config = dict(
    experts_per_token=2,
    d_expert=144,
    d_shared_expert=256,
    router_score='softmax',
    normalize_top_k=False,
    router_logit_norm=1.5,
    groups_per_token=2,
    norm_eps=1e-05,
    optimizer='adamw',
    beta1=0.95,
    max_steps=6027,
)
Below are experts of layer 13 (counted from 0) of a mixture-of-experts language model. Rows are named router (the router's row for the expert), gate (a neuron's input weights, with its number), up (a neuron's input weights, with its number), down (a neuron's output weights, with its number) and show model dimensions 320-383. Each number is 128 + 32 x the weight over its row's rms, rounded and kept within 0 to 255. Numbers have three digits each.
After each expert's rows: a language model's description of what the expert responds to. This comes from a sample of Wikipedia text that the model never trained on.

# expert 20
router:121106136099108125147071145071146112154223156174107162111142097117137150093109164093197168133138126127176136135134109105103119045121143084169091098126117195111054104126114108113156130130145139
gate0:138178089104184173157123072176119162184131152127083132145128096168109052104116148122205117099146138075150141147191134068140118155154086168124123196121123128135133129092069156113095087139116132
up0:145205184096139144158144104125162147155155119160112125143126161092127141165127145152167121122140158093168149151113112070108106123076097126133094184117137095122115139177109108133148144171176084
down0:093120047216158126129164167133111108115131101143134149129114122151120151129126097139084145123148083134096118215148127085129161100095100121140105099115132068144100089122084096148115139131143110
gate1:088106176170056128147153119145129178064112163133169119142126123161158140146119112122113098152163145109100209132155138094158121197070088122076122136144140154095142051198115116138085058103109138
up1:110139131101166121135139129171172157224089116089123127116168095166090140137129087119165179155150176116083173154192138126081165160134134183151075146134169064046099165144157083095133140097094095
down1:139133097124103129163123068103148136162126126128095157132182133158171170101154124145141121152115116123143134127135177112155108075130126124147143181141126121087147120102147116119153170125209130
Capitalized surname initial pieces. First piece of capitalized surnames or proper names split into subwords, often Spanish or foreign, such as V(ásquez), Gu(illén), C(orson), Ch(annavajjala).

# expert 6
router:079170065141113136147175142167179198175109080165147119129111116110177155151187122117171182153173112116111069109131090113141053119138158116156141094160101132174096111053149212170138163052150151
gate0:098136104093083167043144182094060059166123126105036113129146098174154138112119161156107178079068139073175095065113077099134127156082111112134124083114131119186110185121200147108163095176096155
up0:147133084089124126067127136079157112158124087127065164126169074132149090114084148121159151099125144099147104090160092112123092192130111143128169122135095162192124135108163135130142099127126148
down0:182157138189089140172101119104114136133097096160103080170093115181122100139081056140126129134158122171131087119127082133138101086116210105124155162159073160147075148151164103131091138088092119
gate1:121086121080091148130084094100093120157109106112172048126113193128109137090090101201116106098118077157127082151148129134093239069138179112106132149064093129157121156157108135126110127151117156
up1:117183112076121120183118082134102165101146127152173191151099089131142172158142140110149093107126155046108132099122090080174076117146100097163101098114167132137135127096159112091162172105129064
down1:106166107113130137119128161136204156167146130143061176144142057137187128131114133123177160167171177133053136119134122156163070116156141112145092096125118135148156079129116179155093192098189147
Transitive action verbs. Content verbs and their suffixes taking objects, such as gave, took, provide, stated, plus table pipes opening rows after plot-summary lines.

# expert 36
router:181131079156100158125114105196151147123150141141118113121104119131100160090130146134168132148136128126165089132148110186098136124117107163107194161163114133140106128093154180144120081082089101
gate0:104137094201136181111169093120157157167102100115095145163113145123085128187097178139157149168170149106072108145165091077151152112122095109083156140149152094142099166053142116181149127060115061
up0:119166105130075182159133145021140149122130190148079082150173097080113100174131151149131055140140120129106114113125143133125100132107095106143136111072162127105165055118135096139146067154117162
down0:116147129092061115155156061106112175158167127110033160177096152086121108104129064141205153127090151134078079071163142142174161098138117133101096169139215069110155094139125101152181129068144128
gate1:139178106055177147118141147071085092134102127113183164166187156144128148089141103164108101167124129129197132092085116118087144096089172189124110110104162109104120150155107149128105190089198164
up1:108113144151102119160122089181078135150150116114121124158139128096073156127101128118105130161075109133120128165159116142151048134144083110161135134182112114157114156121109118142105110131063084
down1:118125149174121127126102121132109148149168143134090121112091161102138144108152167160209186106121140187153096096090123126141055096192141147138150089169157156148072095108151119171110178132099135
Abstract and field nouns. Nouns for activities, fields and institutions and their suffixes, such as research, education, Football, ing, ization, often in organization names.

# expert 17
router:148148092103201026127120145171049149113120102110110110129144097112108122139076108110142165150088115158134077129124227080142071180133160111131209118088120155150087138163136112194098154102143128
gate0:124158125105182134124172159120107130159127130144070167120177105169126164104123172153132129134140131143161107111133146148182133136076103105092135137082110223127178167081145184119068152181118122
up0:113124150123117140175107111144133134117185059136121110117147126116135086128119128086120133152152088100105160099120135115134110138121106090123150175159174139059159102183120185122134126166140093
down0:129105147122128129143198146070162172135165152141115150149122145104093165141173092062127139132102078155133103132170113177107138110190142146155124175129089071117142106189114088107129135113133092
gate1:122158100118110150099120101126181125119144078125122104115137123129102067098156129209148074072097107112086107135087113122114146143133171092057136133085183106096117177122167118153096159112123127
up1:133180127176105111128123106128152128110153098133108112068112151100119101137164107096107120118129079125091137139140102098147128125094174136175176135167121065091096170180108130138126189152125099
down1:168138143154087158152093143129129179154131140154086087150075140146171178151114157194133099122126131164091148176107189161099154172166088106225096111109127107120132185103093178084115139133142133
Name initials and table cells. Periods after personal initials (K. J. Yesudas, S. P.), common first names like Ian, Charles, and blank or quote tokens in tables.

# expert 11
router:163123114113139124140166142116106131143141088096138094108138102156175162202133103112111084197088148162128173172134148197130159178167121096118150119141092184139138183130147083132097187117120136
gate0:109160125178131129139131144171198036144100115092105168069140128077166127120164147158139135092129094137094169141199097116126134065125135080106153083134124107107101101107124138102142201096129111
up0:151097075135087103150132105125113187105185124105094089120083159184102132137139098155092152132093081122175107110134146118112150108097155143116078135080088112129181110088122090170135117116163169
down0:105145214104182122145154143132095181055166112142101124114165125156114161143152102096093140153160136123105118123111176085206125158155075094111081173101112130118144137126074142124096141143141145
gate1:103126157110091110127057172163127143117116104097173157087091153081126051115119172133119119149157188158130145195126169124085174127149173115075121183113169171104142161103096092207116106128189198
up1:155179075132178098155174125062140138115131162164017108114098147187158155114139115075094153114122094075122107110110099143158151084117144119121098112163140141170108146102153102121121134105156127
down1:113099163143164118099124091132148169112170115117154125118085114071186117182091104130120097160141148089101034151055166076150136138152094127115163113120065138153081145064110123122091135148122119
Statistics and table numbers. Digits, decimal points, spaces and percent signs in demographic statistics, climate and election tables, e.g. 18.9%, median age, Turnout, ±%, /km.

# expert 54
router:093120162108093179171120162094055117128132119146117092130159115161129125182150100173130105104107103087082097143141203109145217216160114139158108130119142087122119120178143106131083067151126089
gate0:088113134149155142130183171087112171135111138059098123109183142119148135146145132145089068084172121133118156114124121107088145085099048094148146153120149096126219171131173103141163131182081171
up0:110109152135122166146130145165159142129164120124125085173157135110078105097183125175092144154081134121081120127097200178108141124121098103114082099123113115157174137100068136107092111172137146
down0:149136102134140137132152109131082039157114164057113130073126084103174090140125158158150117137149118094097147173121114090143129129118160139093103111123131153157170101119081114151172126120112091
gate1:154105148146178147121107116107087131090147138117096128082160059127139182148186104180132149152078106086128107102165103094111174165158183158145076154139093135125134196108109125161102170114196147
up1:073189092106091083120174163115170120182063132193158134163089141083087146101056131078138102140147109157149129125117179128109110092111070134107172150173115147120130107117128119091135163086086129
down1:108115119113105147140073109144127136188133107043047137161114098130111102102127089121126156143156081100173063139169133130143103143112142078109105073119139117125126119073111177145110114138142103
Election and census terms. Words in election, census and parliament text and tables, such as election, census, Assembly, Candidate, Results, Team.

# expert 53
router:138163110131136102115065186165134130157156094134112141117135109164158081115154133100079120095075118158083114085174173099115100083155092093171107120202086027104142175163121160183128107133182139
gate0:113087158107135170126168133184215133078111162145112130103096121058107159095133148105127097146130108082139171162074089096103113094118132124079147170171091107086125118135120118136165196118147174
up0:107152127134154155114138157149167162099188131125083189139126119074085094102121159134110132174117120103113134115193115137080118138093071077084112072112134101124119044152118093114137118138141148
down0:103051134110160137116148112163134121102136119091119202146080179173146139136152174120130105109118172087163123111105179126137148154118135158139129111105113167144123168117079155087118138177169136
gate1:090182174134097136097115165154109075096082165143083144089125088121120158124097183176093175111158128166148123160127100099094106157098106115127205180146108110164138156126167178107087079151112124
up1:177140148147104160164121083161121099165150178192112175146117109114096131132051166159155124209099113152108191063150146143080140134114090115129156137114089126108106127152058167117112136213155117
down1:113120108123148107104184158145077099147173144117165060125098104112120130105104188112204142107145096126083127137095065094132141130094154170122157159087152162146119166118137166116151096173163231
Taxonomy infobox terms. Taxonomic suffixes and labels like idae, inae, aceae, Arthropoda, Suborder, plus colons and dashes in scientific classification and conservation status lines.

# expert 8
router:166148166104113127141152103167054107093143165114079124185102118102135113082133174086155151082179153111099147165112169111143137200119120144137120107126156088176127158180155136131115159198160146
gate0:122124165052169161140092131167151078109106166158158113135159184112144128196073172036134131133171137141159114136067157133106137116121128048138122113145117167096114064139115133131132072101063163
up0:174121115033157101083154101114113160113107129135127102100160146123145069143105201129110120124149137160134115161097105119093135150118181094154173118061102099138140100097142085120126148079123129
down0:143073162118135130154132136092061127093161132128104077078122092144172050148175127074119100078172106131116142094102138168142141103134136124132161138155137161083062101164168080117134085161180099
gate1:120133145150077154099158136124151164112160054118137136113112112113168109121160083165134164218064142186123150085110112161090195065154150175154151157084226106102145102051102113114132112119117175
up1:123085082148188080149191165130125115123090162125174166122136103106072132163059142081112092117115143096178121153157102122126089124136118166148127145162109165136090141136150124121123131171161112
down1:085122098117108162138141136119098094115072129120084125107155155088121146128139145053085104116162119084113089145120104112165169130180074145128059094132116113109146183102128143204068135144155151
Quoted titles in tables. Opening quotation marks of song, episode or track titles in lists and tables, plus spaces before table numbers, section-heading equals signs, and I/You.

# expert 42
router:143142156073164129106145108069148100088131140129109182099076162145080158141142138125105142132184133175112140050100116083132134083126127152145153100113117192153086173100156162174172169150129162
gate0:149117144103122113173122142145140117163123091134182156145125177126099096113179133139158150176136129188137116143130090161128105115138114071174090097070114125144103160190127129099168095105098196
up0:176140091103157118143139123129150079155128102166104133104120164136081150049182079126157180123165133143081149204076150130161087076145141066151099105106132145176088174138097139143129133116151137
down0:188113063117154106137106180165176095095093093182139151158138147106174109134093133124103138201141152158096080167129047089131089137130129092160136159097118072119105123107099102127166136073181106
gate1:207185061186162158139152085123094112108139147118162076108132187145093107104109120075110175114180111141129158108108077062168127111112123134134122095077133132194129131112116175126161120105098152
up1:118169098151131132096173078098132093173141123145100133105146143103134100117080140185036139133123168113073108121172112119085111153088071095153092068122109098077094154075208121121067107130139146
down1:086133115142087112097174136116137058130110127151108156127180077144207141138107121130074111137110165095110132088152082147114156128107153091162117061166132103074067148219163139054118094140090103
Word-initial fragments. Opening pieces of split words and foreign names, often in song or work titles, such as Po, Su, Med, Ul, Il.

# expert 34
router:146152104085125118115147090033086094119141084093125057161078183154072169115115135134077137152162120102175108074086130106152139109145157100113145112142143086135133167147153187150130165124099170
gate0:118133132190106079109101099160143096105162099142153095148137173167115094169103166165120096103136163164099117112111167178079164178175167079099105121120125091126103119048085111114090113097123110
up0:099080111159119162122154167137170166090142146137131123117173162197132143164149081157101145175171118130084132125130115126130082206136136120094163108133153137156107076141187136106059113137090156
down0:105146117186107119157167055129174166094130166131104106121146134049160134200112137131092074159176143145098141140149127129125137088086156089133164120121151156100164123087153058114104124069078130
gate1:156134057113168151090177136150155179184110113131132107121131149117074134134087176097139131137146074145141155173162085130122207107172180180097133173119118151162131115101087147119114162136211088
up1:066111163097117125139070151119090118099143113123123128095098122149184103073109124157089116165086161130143065128086137100129070120123139115075172159114145160145082167131155086097125093123082140
down1:130113108132139104112071114117172130108120148136176184118131106158101123086140103145152133138143138143129148125120116122138046108150131118124123158187132130130105116115140066169168116206167089
Creative work nouns. Nouns naming creative works after "the", "a" or a year, such as film, album, song, book, episode, version.

# expert 29
router:109134184089110130119096139127108191109177113194131143152154128088081115113159171093144158117153101152120142148138108145128058076159142154171095107164133139137117127106155114186090117132159137
gate0:103102103080107096110151135140108131131115116222112154145101196113132053154086157190119121171214161128190091133163071148148105113195177121189117091170123123124120130128093135146129148117164138
up0:137107120156104105143102103159115156081136117111180099146109082119150179151123091119087136133142166161111186130108131096157139118139122158106142149143207112127137117095080140135101055121136147
down0:131094108130139143106118040137103086150078162120126087130106140125133190125097086111093134152143129146120099091127197104082132151165086134101188183085126213170129133148114176127149113099147152
gate1:171098064112141095157112108167082095163153119108103130177119187104125126145120167095062143061094104091102121145131137146192111150167103141090086117148092107143109147157068138073104148148131108
up1:172110155111111084126159136139088095096135172099192054120129090121145122156129143098154145100186113169110143069132107095152114115142134135119115150137075163180157117167109156074129148142091091
down1:178164134152106136127100161219101149088105128105092151179105119167105188109139074127134134184133145109140171167098105106109190072126121104109182142131087091108119132130123144161101142157163067
South/East Asian name pieces. Word pieces inside Indian, Thai, Chinese and other transliterated names, especially after initial P, S, K, e.g. Kalyanasundaram, Wong, Kumar.

# expert 31
router:112114111149203124116112129167116077098098164097168077138105078114139191094111103168052125148108109092114177119131118129104081124146121177162186131104143125181120091139075136075092179189154168
gate0:171132041144100152149108112082126138168118161113103148170117170128142180104130085123107106123142192153130126096221145104140161073176119048096119128144119153137139094196146112117114180119082126
up0:110138081109162100138089153123128164139139068143102099176178112107141204106133075130109121162081157096134129175110121106130110136133126170084156142155139110164139125159089142133121125179169104
down0:120203073125154088171142133128090162149090119112105089095088093120121064191082166195100164117132099115179068145119113134079133138162166066144079145114122103156186133208118138127206138120182095
gate1:114173143161155118160130135128136103146066126116171108118182113141110133098147133192075127134153112157146095116118148076114104138157065116113122122145170099159169172141105131107141121170142138
up1:162165140041141142116134182116148136139123135155159135104130142077130180177140145102131078162121135123143144133049111166008141121087163125143131154092055161099124153136175128116136125047159126
down1:141172086136073138084130170117155127155154188093120127150123089098102133113116187095141119142162147125104111113111123202097124114096143139181125109135083123027148090145128120154136099113157107
Quantifiers and word middles. Quantity words like some, several, many, two, six, plus mid-word pieces such as ig in enigmatic and born and aged in infobox lines.

# expert 25
router:169180079100126151127167064082077124090143195131149073148154121159153100116128143128081131160160050109168116141123111142105153136129128144109159170147131126158148156183098135166082154094150158
gate0:158031164127117139090070132166114117180198158134073147081094106171125127115119171185147070151124115106108130163154177146116129125175071085117140119140105096085162118132122112119086086133183138
up0:092084078093137124102078149164083096135193154118103147203165118166106104096087122124120090094053155121138161146116116146167162165176126170180095094142085115135064095149177169166079158072160094
down0:123169123086142124123151063169127159130142121199247130119182154116133130128127099156099086145108138083157106121146179071111142113150125134103181191128136108130057184136135183079133142112101143
gate1:127110081075113142130172144156162130074139118108099103083129104145165159160159156151143129093171148141165145127122081146124178153163135113115118143111125139167139095114112123066118102116086133
up1:127105111158177108137144170134139102125088106085150135113063100150110078171117141140127132144102132093201140130124119134147143188134100153115154196085116156110112130086162092061047046153069141
down1:087147107145126097154139172125091138147095121207141136153135114112159143163114128113067153181122132095190081158124110181146135133162111173086112156163011054104131077092120136182184157172083128
Nouns after "the". Common nouns right after the or an adjective, often followed by of, such as head, age, site, city, need, point.